{
  "n_layer": 13,
  "d_model": 256,
  "n_experts": 32,
  "experts_per_token": 1,
  "d_expert": 480,
  "d_shared_expert": 0,
  "activation": "squared_relu",
  "moe_layers": [0, 1, 2, 3, 4, 5, 6, 7, 8, 9, 10, 11, 12],
  "router_score": "softmax",
  "normalize_top_k": false,
  "routed_scale": 1.0,
  "balance_loss": 0.014,
  "balance_bias": false,
  "router_z_loss": 0.001,
  "init_std_router": 0.00849,
  "lr_router": 0.000772,
  "n_head": 2,
  "n_kv_head": 2,
  "head_dim": 128,
  "vocab_size": 16384,
  "norm": "layernorm",
  "norm_place": "pre",
  "norm_eps": 1e-05,
  "positions": "rope",
  "rope_base": 10000.0,
  "rope_fraction": 0.5,
  "qk_norm": false,
  "attn_scale": 0.0884,
  "tie_embeddings": false,
  "parallel_block": false,
  "init": "trunc",
  "init_std_qkv": 0.0268,
  "init_std_o": 0.0,
  "init_std_up": 0.0268,
  "init_std_down": 0.0,
  "optimizer": "muon",
  "lr": 0.00448,
  "lr_mult_down": 0.7,
  "beta1": 0.9,
  "lr_head": 0.00438,
  "grad_clip": 2.0,
  "warmup_steps": 200,
  "schedule": "cos",
  "final_lr_fraction": 0.0,
  "batch_tokens": [65536, 131072, 262144],
  "seq_len": 512,
  "doc_mask": true,
  "train_tokens": 1547000000,
  "steps": 10600,
  "dataset": "wikipedia_en"
}
Below are experts of layer 8 (counted from 0) of a mixture-of-experts language model. Rows are named router (the router's row for the expert), up (a neuron's input weights, with its number) and show model dimensions 192-255. Each number is 128 + 32 x the weight over its row's rms, rounded and kept within 0 to 255. Numbers have three digits each.
After each expert's rows: a language model's description of what the expert responds to. This comes from a sample of Wikipedia text that the model never trained on.

# expert 27
router:169098089160141083148156109098089126193145171150101152216137093080147159141097136103118078078110113140124151117168129163158091086135130120144145168079061162139123111161133134139167103097161105
up0:106098153116160142140177149151176133167117065086175156126139098144117143170108136116111143060118103135120080140141169106121122074077094207134173205133176123042112129088178147133133107127102074
up1:171141187110175107144148113112128135087153082129143054148098093102087091184168152136110138134118163136147115106146169167142169153125176101188171142106136115136144134118107081114121163095055118
up2:085169149101092122164093088065143129176180147088101149116133114101136176092105094100093184105105140090104163151103151148103086134128094142122108164131136120119158127112146138143086135108125130
up3:167146103125117177155187164073106090093134155149135128143132109162148154162129128118113143127088083127144120123102086104115084109095139160115154137127141128141148109075132174106090123053081151
up4:090130121095050134112124118114114088179078117135140141161093134125131119126157129071055184101086171124092177201135096150110119141150108164140131128161118112119122097187128072172143143156173082
up5:141181088131114158122129093158144110167144172145089149115135084118129114086160165075164094095135131129117104179072134176139136127112181086093138136121128161113077159082124111138173105137132179
up6:180122077138112157135143127168115154113143065162094181114163133144104114150147141121116130087095059143109104200115125121079106137131107145194128087102155149102160114171154073106068084105166147
up7:138096107109148113114177078158144181091154089120116090131109121131102122122148099165080142176161127109157173158144089086110126130140130045094103105162140109151142154100143175072053201101192121
up8:064113132193132133100128147167093158136210104114142132157163168108124142131128157161156119178066107175043100149128151118119097149143124154147062102115101151177114072127074032176175140115125115
up9:101172137151133199162179076109135082134140159114091128174069141100080139130182084141096179150077120124156141049052097145127066105114108105111092142171102147151149138142134131141087099078138161
up10:137169142092193125185134083157076095103113103163160146146104131134116179152149084123065130154088065154153167090161133144139073077149095105139106117134136148183195150159116155146138160150140149
up11:147131107173125108106083086086158124107196150092091174138155096151139102162145123153050087152137087085180122168124130161132116072149154101128121143156076161160082151179146164131119178106108181
up12:140127129125097122157107143170180147165149124111172116103163064107112154121140126157114156082121154105140145142165060086147107107090174106055152180106153112110188116136134154115122123183117145
up13:118090076134113109126113126147132154116128118113170111133189159147112131078141083124126183119122149127119082138139140091125108096104129080046115170141157128116136100134163103149152120121096170
Section headings and table headers

# expert 7
router:103094105168151104179175099174099118099154169115096145157103117081168116131069108118114107145094138150164208144112139170152137095179143086098154182084111163105142133162066128112107089193158125
up0:142169091107100121145134156126091126096090181111073075108090162124106181163118092108135109076077123165109068110160116108161153105116127101139183123153106086148151098163081116144111155114167123
up1:144091067135137108160110155111117178134121171122137149157161097088053135042145121141082117184142107095159193140131057150151124126148085124163187144101144135096100123135185111129114097102163159
up2:183149173100135031129128134097112148107149090124115122088102130118142144067080124109107127156060140117150095120109180089121136109147144134144134129091111117098129145074149122103126141166177154
up3:107150119093139135084141067096106116086132135144134131119101156136173064097150172070099100123106166065072190141154136138118128125153092081117146122088067115158153160101175117123172136163094130
up4:155121110112121143143125094108110140082137106120106184107080071128087126091105140138081143165128183104132015110118188116161136128091106155154132144140140145151138157139138146089156156089141137
up5:129121155101104153155111130097147123063175118140101123184064049153163082092122090144149044156111161151106084137168123169189113165161112140126106116107130121102113101111116139067087176156130132
up6:118148106124120162106153134073150111070108103148128090190104115172119113159150158158099068193104123103100107085126144141148144018158121174115116119123129123148144135082129118150151098200174147
up7:141137102160164092118144121159119101136118160107169128206139129085125094154168176145106080163077121146147132133133149101072080099101131096164173139087117087102133079081122108148145098100095145
up8:077124138128124101131127136149142143080126148105102141147163089192130205141089128129114128188086137168160125114087154141107091171135093093136136143112160115104111146110091171105150175135135173
up9:130164098152137107137095085140105108119160089144147164144132087079143109100138098152148082124097100152124069127142135096140095139214106086140086148131135062095147118172081119140151099095146129
up10:087114132132136109116128025146132157165077147102118152171104126071124073053099067121105111148148133083121168113036111085136108103095171109153076176109155145095126069114071143089117116154093114
up11:173109110128163157162129151186151153094124176156066121128239109111074205156114132172180087081146037098120062138093132118146195087145116124141135184114095081067116154095172109122140165117132147
up12:123080146139065076175158073169066114139154172164124122056143069120141137087096148126126150118122090132151068134121160136133122085104148144129142125116090172091111166102133179156096165095120131
up13:098107084119146125141172144138214162111142110116144129164110095100104061161143153157203125131104181128103177106157107083176138134159009124140120100069092183099132124144104123114083154101110144
Name word pieces

# expert 19
router:162105069163116089131166115121111078116173169122101142220156137085148170067099124114114095135039106091139128164188111158132106072127160112106141123145127141125123125176121114158127131101192137
up0:148107138160166107126064117156178159103130116114087155068097191149094137124142120144183086134104162142136047137173132123131125059161123099111105110106141152131123179142137146119155117144132128
up1:096095139084120134063079048107130130121131123100178131125142151145089188142135115104129144159125149081082112129142174123129164148126194097143198093190200114140159130133127165151074129101148102
up2:183142196166083143159054107135149134118122041099171127153093103119128161120077135067142103174109128107112110113153166123155127093167155128136112132138099147104137139170088138191155165146081110
up3:150161076134124088123086179120145198101095083092144114098108131194134166164134157119105122144109147114117142117083063091086116148131082136072108116103173114102148115106133117140156170137116118
up4:139081125132083114127126217128110147170144118094137121109139157158082076185103094147165133092154137105104121085098076148137155088167121138191139195149095144141129139193113074142108135112097103
up5:125110118074115120092125119146159141119146091131172139149174085121084178168140081128161120040127053110140161120116127122114160109168151124136145114180103113085121153115072109130170140123124141
up6:152135229133118142120084141070125116144154137140102068105138089194177060178128076122103139098129144121138131099097166094083128143160027125108000170139143120109149126103164075126145136143128176
up7:148132123168118146120134140128113164143157142074128121160097155172133152121144163079091168183117111077109168133167153148137156088082129131121173166130139109146082185166075106074132109109096176
up8:153199099098120110153102084106160106159143132100099172071162080146201108104082120110118182160090144122132126169148117121123147153130194165116130168117100136158145119123130061108111151164067173
up9:063045073075164107178101163111143116137161118121079110110099130145127105186103117102192135130166120114126153120091156135115143109093091171112111139167102055115138098131144131192123182142198112
up10:111189142098131112125108084117119141098126043100160163130074137137142072135119134167106132130151118135147160106107075097102120145114140104157133134152141088206227135176120148091107157143114127
up11:161204109107178106097135068105099151153150046108171113116139083120059086129149143109109132135074110084110086127100139102152146053060193112129098068135109099142097136163162094156152137143177159
up12:140101086128121116159165169133149132123106088183130114079167139114123083139187161145127149097102178134103107184073167098147121116057130121121111147108167122191159115132096142156129122128082141
up13:122093120057157161095147115134101092131122174124157113114131076186159075125174165150107095095193150073161166087123138139103149144036104093184143125202155153115091104162103118103157109136123119
Line breaks

# expert 23
router:135109092144093117176152153159106110163147155121106161175093126081143190150079123090130140153105102096163113080145140125148082065065112096131142139085061162127110148079176095094075173155140108
up0:159107110112168101154103116160115135173164117141151106148129187083089139158098144222094054088111136083138105138146171155115073109103168104129125115167080156129092089111133177102096132134106099
up1:132140105150188131141104119114120120144137148102153130120131129146121103115112099149162114209062084077089122101130187113137138146101145101128093090085141054122157182139089090073115152117126134
up2:191171115103114152097125140134069154117135127121121144152082094103152161120183159116128119141158145167166119132135115149095090161153094188102182091107074160199189145165160126126071122126148167
up3:097063129226101136134116171149092068104087145072119157188159171131141151117175088151133133134102116128176127117139152136152174088129085188176108153107142177127108126093090109117101052137100117
up4:142189116143109158113200106068124182110058149167107122131103106081170171150055149148127111183149102128162131156131157170184107117126166133150091119096149166146090111158078127088140116148076119
up5:092086109122123156102132113143079113102114113101133093164157118140111078131125110122183090133138149132116170122162196111179120120081115188102179124161134118121082091121118233129160184169111197
up6:156215083188168139128119157143195114089139153105132108184154173083090074142168116091107118147124121099120118114183202073075133141109128082138131137115085076171137140120168111130135119128147107
up7:091146111124104085078108148163077116102172145157063081169146148126155069122105139107193157174142076123118112153127114117063125165084140139129117135095153138133066171181149148061162145129213087
up8:126138152126143102176090144133122137084174127150151157160103125101152147161090177125132116155116144140198221155106171101135138141113145177084135149118084102149074122124145101134145061182137109
up9:125095168067156151114137130138136194183143132095196222121134095120097086199105113214165121181135110115177076173147186116124117119123118105128129113140142112119159052117084101076143164201113142
up10:116117149070085188120133145125127128124159118137113170158180135128131145124122105181129073132130134147156159078182146139132137082152141117132176142150101077115161092086136126131130185189125108
up11:135113141196113117155108184110122147115142138167134100078181116110142140137145197127137086129142144117075113180162122128134139096150132168074106096119124185186101150118066110167138196126126139
up12:154114133154099110125090171110145100142177114133091179088104123176129100181155145115195150111146154162213119123124148144151128077062080102068110124137152157144173126173156089147128162082123143
up13:145079178148114059138095182215127130155153112142141095139091108126129140095120072171163105124114107160158185124089070102114102148167142112132146128157140057136133114192137105165083200153098164
Foreign name middles

# expert 14
router:104070100162154119146156067152107091135173156095115190150135143095159162138132127143080090121099123108108154144067165133148118100089157125104137056102118147129140147186091055157145092036134149
up0:091122130155102097162122140121134118109135139142116093167121084092173123080145088125141148093087123099133110137139121049095167134158069124166164110116151154189184163142171084089126101146079155
up1:156145107088159120175212107091133084105068145087131108089153112047181105191156151124131155094120161144111133120136154112105103138125126173128131107142110082204178120143161216120181123090158125
up2:122110160107110124170119205084174132083155126115095180162143160070118094140179099133152145111127152152142119039112143171136085178125142077103120141091111154086100116166106096157095102117161184
up3:158135065124122128126160125180153144160188137176143079089142155081126151136148152116098087121058118094074130128125108107149103139149195145130158091137193159096049129119149140097146125157063093
up4:127114114169113173133112155162121064127122120143176163141121176102076102214138147170082128148126141093096169174104130127174121186088196189078213135145098201136102131097074093097130122105145155
up5:136064134138096073105151152168154113177169184121128122161122153136153143164151074075078164092172144127165165121116124139161111135124126058111093083086123080159156108134114107121140112174116166
up6:136087144146164101111117111146098156133142101123154111128172158082138156095152089083136133069103107124079085084101124084126069069163129102131134061091140163156099092069116076247115092108150176
up7:167122067081096120182143137121129049044094119156101146157150042117115142094129140179134157141152149003132085175127130130139092126088133094117153139168123165113184138159095124091179162098100129
up8:109139165143078115091090141128122167162140146121152157142132090171130116180122117096100126090094160152094124121176071120131116150096139187129178120105195173116154112134135130115127101131170205
up9:142144084169194151115110135125114157106124117134114134129138074128082077120099113128086141107071176129109114096129164210178082131120101146146171107202135144179131114117088113108095068103092166
up10:129119143074094115088134127129126146140110188103115191122145154095106142105142102150094094112139141112174142192136141172096099205059156162153108090121122177108082121180102180118121079182121092
up11:197189148145104143094069090131148150122110133125115157128146163134152121115137133119157144183166140160106153102084209193122201131140087124155082093130080124102117145097179171153102099117202155
up12:133161141147095125123099087125136165107101124134113189082110097171127147095162120138086101095090137075066136075156142186150095145082127123152132145073116161085180140104132116124159128099183178
up13:109191204165139145148073039103184146117132117102134135100156117133122111067144108115170144154125089128076122081052161133094180168096142146138100116191119116182083085158130094069172082128145128
Place and surname pieces

# expert 29
router:141084100171111112116177104141081064098119136134070146149097122116163153150117110129111090101099149107158147093157151138128120117105127088174151131106100158126080141169165156096182099144153177
up0:057148109130143129129081147151073148090127147141081090067128147097200144161121145150065125082140133086102146112121197182109152131152103150128170126122098193144199128120102073134104134164159163
up1:079086135128167136075131148090144129161192125141047099141180112102163095167061132080145120058129099150158069136094096101137058105149127092139125170221151148104122166120134142085115136149122106
up2:182110096169158125160158170093163138138127111083126083142109115129064176064076132153123138074134125114110156121185115070139113072116149108130107151081078147137137146165122115133172112123072095
up3:066106069079165082111151139138056068123116161113112120084168165105079126107159039106102118138174094090110130080095102124125126071108108124104139143122137152108085113146097122119124193138154094
up4:151080153145131142152139170123117101148130108123085079101076144142122129085147159138162109113112193146140129126140134097136151150138090131140079131057142085161107123148162171163135074117167149
up5:106225148136144099138149153160156149088083117113157157144153087128158064167119154149120152130114076057107119096105158194107077069075155111224137186110125136139070098103135150126205148145170121
up6:136107145091136128124148144165160164140073142170077123091155119152145077117120143125062081145058138173109169110103101138167113133163117152125172156131101171118131159147091174141080149129155127
up7:136087061146125179096110147182100144177123147097117129156184107216208180098168099065102132174139120099130160063084119125140031066150149091143119149131160153096077122116115099102099057126161168
up8:086123165111090171108130112126132106112144117104135113051047096069123126097089105119135136129147091087104127094125202151121175114102144112194139123147089121139121124108138165112161102118101102
up9:115116148169197158113217085122139108068071127138148107123086159113107134110063063129122159127120154085113151123188150094173063127092102107119188125124108125162143140146125084146120221113106109
up10:139128149129140085154126144191055115118148151164118172119144141214152131116113094108103155101176116110187073127122116120141148141150118055173128142108070091141108133160090102170095156119154149
up11:073202108172139123173089155123171067166097158153127115121056118099108150063100102152102138111120180115100072192077165085138125098083122169152162121122120087123123102120127179111143082098043170
up12:080106148121147144085109153045150131091145167142043112123130098147176150163163103126121159111136156188167090182132093113094094199153134126152122156116151168109104153139063096135149169096169174
up13:120123129150119097177083172107147133134197061146084162154106092077125025153138102099154143118066051125131136170149119099148108087134083124140125111168125128150145048159105067179113079176149089
Articles and numerals

# expert 1
router:094107107152148087160172174199113122120140175136098156188177148092127120115134109114116066120084137136131186155096135103162103095103123113114143200068145153122141170134178148109152169143182133
up0:106170105165095157111138157184142143079105170112176127122093095119170095120120167152148111091145158156132094146160121179144131135122138145060152157098119156104132126075030127111183121084108088
up1:202118124135159155098097109143183171147103070079138154166142134096185101152142111139108149139165127127111193159139057092123079102099136169114116074101128108128110124134103148070147171125146117
up2:190121097160164119120151178153082111084112187118174130131195183123127136127128109070103134105117172147143108122075110116139158098099147180171141132094105122184108110121171154093140101069165111
up3:153148097151069126120139165118114089076114098090129124130089094110153114155143082130153135130131107152126110087150136135111138150160133167148100095109105171132106174133087109110213132206093080
up4:128132147138168155186133128069117119172102154117087175134149158132164108104084179075058187098145099094124150138169090106132138168134122145140141078110126093173136142181137123150168157127123139
up5:169125107132152132114090135141092120145119175126086139105158152082082114186063102153083165107087138052171148163133176155120104093137019116107145095138104152070146169096086157105151112158123136
up6:158098078170137138143147128127144225069122214125124142148112187136107138146169152131150160149083106118125090131136154137239107187109135125158138165082148157132149148135122131182175075111152167
up7:077169141113061156097115100132115077064152124110104110140114117128215094154119137149158127166149114142118137162120175112151097088126150198111143180134131094170080115139115143139123125115130127
up8:106129166138100136171136143111178101119138032166119147127142147143174127147133071125176115091150085077152138063084117134144130099093089116165119089099152102139121132105159097093141086111108139
up9:148087124108172107128133171123127098174049115141118140093077125105105117121110166138119115191130148092136175137162152137125128162083157138133129123093169144112111128104157082191146125095143160
up10:132138089149112089082104103168119150088154137125081104175138129131130059164146155127168153122112109176074120134158180154128116129140121145150107131176157171103185148076101139150106113107135118
up11:134072075147079109068109100173124132152127099110086097170131077130150128136193102104130113074113097130181110131155168123146151093122166131113153140104148201157097114181123110113153145084147149
up12:125109135123113122097160155147099113163120115142038146125120171126082166138189130133130131092164142063149175157090186127124154106214152110109129171107119122113128094140119082016102184092112120
up13:160231149140115088134159115139133098083080159109142142102176141163154125136100129149114121118118121151146092141134166151120186109195096172142107146159099084081143072116153166135182154132090136
Award table cells

# expert 6
router:154088081153129114077135163178108116163156160174104129157180089097176148073127136141128113161111115151124117105123179173131092110060119091160158113079208175099119131166155110116158118158152175
up0:123109123150070102124129149101133117121134101113125146093094165120163149119105111168094142139156132090079161093102117110130112121093090116111133174054140052103148126181092173125122107133168098
up1:101183068106131139105121162148097172035150182095186089149134128123097115170123138141047153108151128140171189139137137161092038141113124133121097112121157168142134077089122181112145152107126153
up2:151136140087134109182083065109154109099157105115135116134159115128138124121165169090164142155159130130155110115172076150157117117109120107115130117134126183076075131094138143142176098158124166
up3:095091072154186173100138154156061143122114127132158130089123095166067110140110111183109119121076091123116131104112099139138137124132206158177085161145137062128162133169102156121115122159135177
up4:171114188131122205160134129071103072203079161164126135199200079179098154125136160138113105167118124081204121149123130120067076116118179149116159112151182092067152141135078135160070201164119091
up5:161131175147138066160097158112113092146103091134128173169130126085125117100139163104158108177106106172175112098067144086084135181157095085095155077118132192196139131126144177064114129118173103
up6:128133101088132085099122169141117115111118121127132086117115090103119094117119058134171082096140139134167168131123073156115155127096142204091099112104109146124076129104160095215111169159171112
up7:136119086126089140130125143137110132077149191157113073102103105111129029092134114126156157137083088109103076104112109152126165138194171102118168098128102147111102083194093164181090117127165104
up8:133128146117148120104087134095129111132084149115156164161226117144146179131120168145155123180076104124143083094128168110132111124158168109115115153174147109078115150122169046163143126099122132
up9:118175117085130158129101087085151154147149112139155169134099115211128141071121133175131134176110137058117132130071125078167112129132108130109179106130125132150123118118129135065176149170137178
up10:144093130127102095179098093128128146137126145156057070101152183115121199097135201179093101162194121158084120088124160184092173043093114107116153179128158167153133171134136119083169073115158128
up11:143065107115119165153174104138165120140188198071143147088120113104100125103117053101093082117164148172136156094164157086089143130158174115059141105154105066109139128097168086153166143237202125
up12:102183134129099088159098137066118153177134133152103090118145077145143120153125145113095139118127159147149186104097152104105135113103074074141116077131099138118100171088130072161044094089185193
up13:142105132058127111161179160134179096111125175098151146123157183113046126132152178136126134143127120100122113132163167118109154172145085092160116170095184094071135104078129143171066089207091119
Place and time prepositions

# expert 15
router:138120114139126095130167094099098125068147169124123169156138108099172162099135124119122137110097152044140118116171134088122086104144134079164181145136114139140178166135162109112118184155154104
up0:144135113155135094149136171089103150114170127069148142103055117109112112109068109133114118109121108123108125214127143118100158086156121133161108089084133131085132123138070170147105145122105092
up1:158090123155120188155140160170192105170093109136089109150091102091156195121119143086145142158138133115122133190123128125133155157128123080134140103137141087143152179122147087060105123167124108
up2:149092211168124147122097110133142135089207133132148098137124151093189097149143126134112107135143217105120100097138115101099141110158104136139147122108159032137123066074122123154141180085089088
up3:118073130079091111167134121139119102068110155114080096168191129125108142106086125128175135118061073154188166121112132122154149155100106129121130102127197207114128137181115148130102076133097081
up4:155114093135183106165112103085113119136106147128101172092145103155168127102149165117135138095128154097127102139091124119161177143148109131085116125143140105102165099130195213151135102151111147
up5:170145012138169124157152146148107127145123100132096117098076106087131124094094091143102065073168156092174139095165091166122098068125113105121132177101103091143169097048155124107120148154135131
up6:177139111121179188173070156130120137155135106087140176169137090092128095134120175107145087127105156112100193103166121185098114112181144087094119161151134137144129103155129129162113126167145170
up7:207149152088071060178142077079114072128094148125146150116159119169098153146170113136110048128102154114111139121115106098168167104125157118204068112121123109167103085149142136120115151092153095
up8:134165112178109091108123120093077130092214140121084068116114109169107140158126131130128144121111149077086135056156142081108122175094092111221158067161158151134155105170200073107146119094110118
up9:137111072130095103108134170176075148114126150115201072164120147127128142087095080197125132099150127194164138165132093068106095093118097163175097155090145127158134129105100135147099118102121178
up10:121175149183139113090137154132063177148152090115166122133137161104112060136091107122104138063103150139082182221137165171143156070122129103106109124057154137105140103164172107134108123152114128
up11:151045129109145104149144067153146122104098110108129107137091127135126180145110091159112107122088187128146178128143128105122150135142113129172129115096088119123089125137104204079102118137043070
up12:149108154130109119164142156098131117149155083168138122135153105093057140177133171142143174137098100098099073107099129099167149114075111071086148155125116145163146090150179092143131084125093078
up13:162125105132123118166124119158103144068143155147210175126161141084141143108184065134128174124114150123129118128121139072098100093174113141155141127089154116134123129130160153153079127123179149
Technical usage phrasing

# expert 25
router:146138102141092080081141103121100129073146181174073143169176128097149155145097138131132113135092108113120120125099168151133114097128153067112169121114149158079131157095132162131128120134166137
up0:104122203031106163102073140176120130097099095166047138141144153129137146116048194108146119134128144177129120136111165105137126005123169132127153141123155091177153111083145106136093144081144112
up1:091105140146123095123165179167093068135098123082081106144125130141135111106148096117159114164148099162096196143179067142132115113084145102087099106099121141157146173161159093132092108141095105
up2:131181167159144125163135121107112118050159103155137156188107094124126132089170092097148095142122097113143217110144150154138152090186039149095119135130068127105128134123116143105125162113197095
up3:195144083154127157191115089138154150035124160123124147161132090104139115098129062075085161145157113093127176125121182102137103119152143137091162127103145116139068063170097119165101115139111150
up4:091129099138088154134142090105171112140105153075162134098120077128133114130109146115155085116146148174122163174093127149124106107173100138146112179081153152118146150102161097169193130103154082
up5:123163070141137098155156145145104093084061158159088145154116147092177162110154143219101144093093119152120123133149128144105121124144091202178115098130099141168166141106222115135105159089133083
up6:133118166174147114150114119047129086162111161128144120102105144092145159189131077061053109133128152125162124157104100107123123134140102085093090138100147098133094142193138106179172133136181124
up7:146166102138118123135142129073117074132132118105131161132104197174123115109119078183153157129121077134118118132149094101116156138140156083117203144161113126090101108182125156160130052117114121
up8:140128208123147110125118106123115092171133159087138145112099149111147080144154103151163118092141128098101076165114170112126096134135190148112099184064123099124101115135160101118115063117192131
up9:192114096159206096080106103137087074160094135123081155119146165114152103122140114136120074094087130117135133180087125105131102148156191119151123170067147079161114139103118164105127139129136115
up10:148165184126093090145162150163152152178115088077129101173162087138131159096132155166124098226072163099180157165125100183161139127109143135114139148169081141134165123092181180101146114124157095
up11:148113074086116072173155096108126130124095103119076088139129137176129175143078133095106081103105092092112036119151151108157144099111113151119137114145057114172123121123101076061155138156110141
up12:139129145137101181106141067082132145094130160133097129123140206105156151193156147139063119125102165148084145119057095148105191118154119117035113150124157129129147140155167140125164070112184150
up13:175145153103155081128074101155113154134086171154134074160109107123157132138153157117094154165139092137145109119136142113103092092109148206122125181181136118118136139107128168112124171088096151
Row and list starts

# expert 31
router:188170081149133074119172137152113118107099179174076130154134087082160161144099131081131164112097092076131138146188154074181080082117122113146160120106160176129156120161103117127123101195147130
up0:131094135155116112111155100123111138155108159117149135149140108162094086180094180094146141053147205156093151105155132121194130062153144149129146169162180151124093122171182074153110116076083103
up1:085041109148145116117175177116132095099117160104173110140167110170149130107159165115140099173122127090090161180096098113098145153089132080102185088073141179123130128160130112128123141187162110
up2:139083109137064088159158161121125108150107103109111073174136155096179219108159155121184092048157121144133134129141083146095098142120152194114157116122077166105148095193150062193104192140106118
up3:149152145093147141065197086153096070093108141138106030141130107128115142083099094122152108186134091179185118114148140085136098147169169165119129180120099127147191183107110156183178114073143095
up4:164121143153148101161177174113121154176140177098123110136106099099132135080174149144136193192136146120090107147192120133134128130154097160099127111122142124139124125122174116130073158141195158
up5:150173175131152130097099167106105116134164126087114105147171121101105132120126133091106142186148096206099089141161102121126138102122128084159106130099192141173191136107146150102146134086100112
up6:102145142185149121115138165117141135122158123085120102141065165097058085157082135085091132109113097139119179133110109172175116097134129108124083161089109182122116143134172214103150130119161156
up7:109104149176186147079159095141085115105115134105113058156135097131160152130109134114139164169133176139094174160138138119096053091198131151097084100177129069176121110096118124130111103146079163
up8:160166108140101116165142170108179127171155126150121128095082147112167113123152092144133111072085122176130142183174144146123182092111123114144129194154105119135137082160141192174173122061130174
up9:091119163142151151131177139105060155183159125158142219187204117152107135175173176095133155095102176157167107148156149154120092109193139162185135072086127132178128136097123090130136190159164105
up10:152152192116134124100135142066134127154101138085144117147090141078145108137101182114124140138165142172088119115082132110063186130153141157126128159120194113105108142115085147134123077138147094
up11:179178032104136088102171133149114132179129122136033156194108195160148123138140071124109103120060108118122088129163089104124136069118096087140107135112138110134168182180053131121140105112070102
up12:111186059083171159079178084081204139085132195142113086084157071110205132122116094146107117124135138068089166127109139149133107132090110103119126117125132117075112066090082129053087137175134141
up13:111182130133184099145079113122083142189145035134143086130158166125158127066138150165145126150144162154176094142091109157124131104113173092139155125131158133103147146100064043163141165094142156
Naming and inclusion words

# expert 10
router:113158085152119110130157205136130085102139135101114150127197114110155130102047116117113105084103073093153165093167165218162074087144106116150149122081113186125108160093174106104078145146159082
up0:136130166132078079113112125104109204098124093159088117159149092067133112111136135130122100150137144180184101132159158095129181154090079049185112118076204121138185098129143144153164057087192039
up1:152157123172195127113170112072144127073172128080086142121120107142097117158100139113133171141099146105059116134146132114142070073167146142141113116160127189130113116109092138098148085108123175
up2:159107199100118058133141143124055095202125137129148114150118074099169171139144126188140164153190107177168106115172122134128118165127120057122108120115103104128156148170100142177168185076126094
up3:168166124103057120142156147105139117174132116125117157178095184156171136131103158118104153116097190164164116153097127093150110123110100078161092180068158140113073198098140102113130148150116098
up4:150123117110164113113117218133169128129048098138087194141165098132144127084063137100151133084144095113137191046059099108118159129098115181170095140120086185135217124111146118121118103090090178
up5:101100092127139121142140137109074159133209129130133157116129098125127140097135117202121106187155130159111080137097115156115125126144211152157179032107077145167100194132051111104120133120151175
up6:086100117082102135167134095128116120096125146088123156119105164160127172111118170132064126125071099077117156150128130133107160058162174092115124121091082098155139170144145148083100131121144119
up7:127140056206142104137153118138087119130112127106121206156134071129151133131113094149108114145144101144133134165089130092091101151121133151149119045120091138062105123153068097106134083131164088
up8:153124100131152068169049113127129107173122147134095111145111127140088101142102149133137158135153123156123175186071136168135180149097103123131166118014152141172092150069087144108098086133156099
up9:122125085149121156139141127136135128124164119166157146089123142086110161194130143116124135086122127169131142137180109153158144172101122129174133153142074136185121074122121147154138165140160108
up10:092171147073126060193113090138107111184113111140086105171122113136198106116068127149136117115155140089201179128108089137148155074150150143168167103153189128055120149111134134156090166160146121
up11:115109106184159151093046143145158109131107146127124101134118143100155119092140174119073175086122157183124104122104084110128073155103151113150144104109128099087136108089120027061164062112174151
up12:120113120123174112113095120115147133212149107165123085167092130097157163090167082103106162031140176131158110162115129113035117168066088195162079147125123176142124122095149147128131158122105080
up13:196144111151072039145104121095110108125155159127164135067163115136139141145161069104145183120113095151097159125094138125119068149129087119071088128138159167150152100097134140111144188083175174
Verb and noun suffixes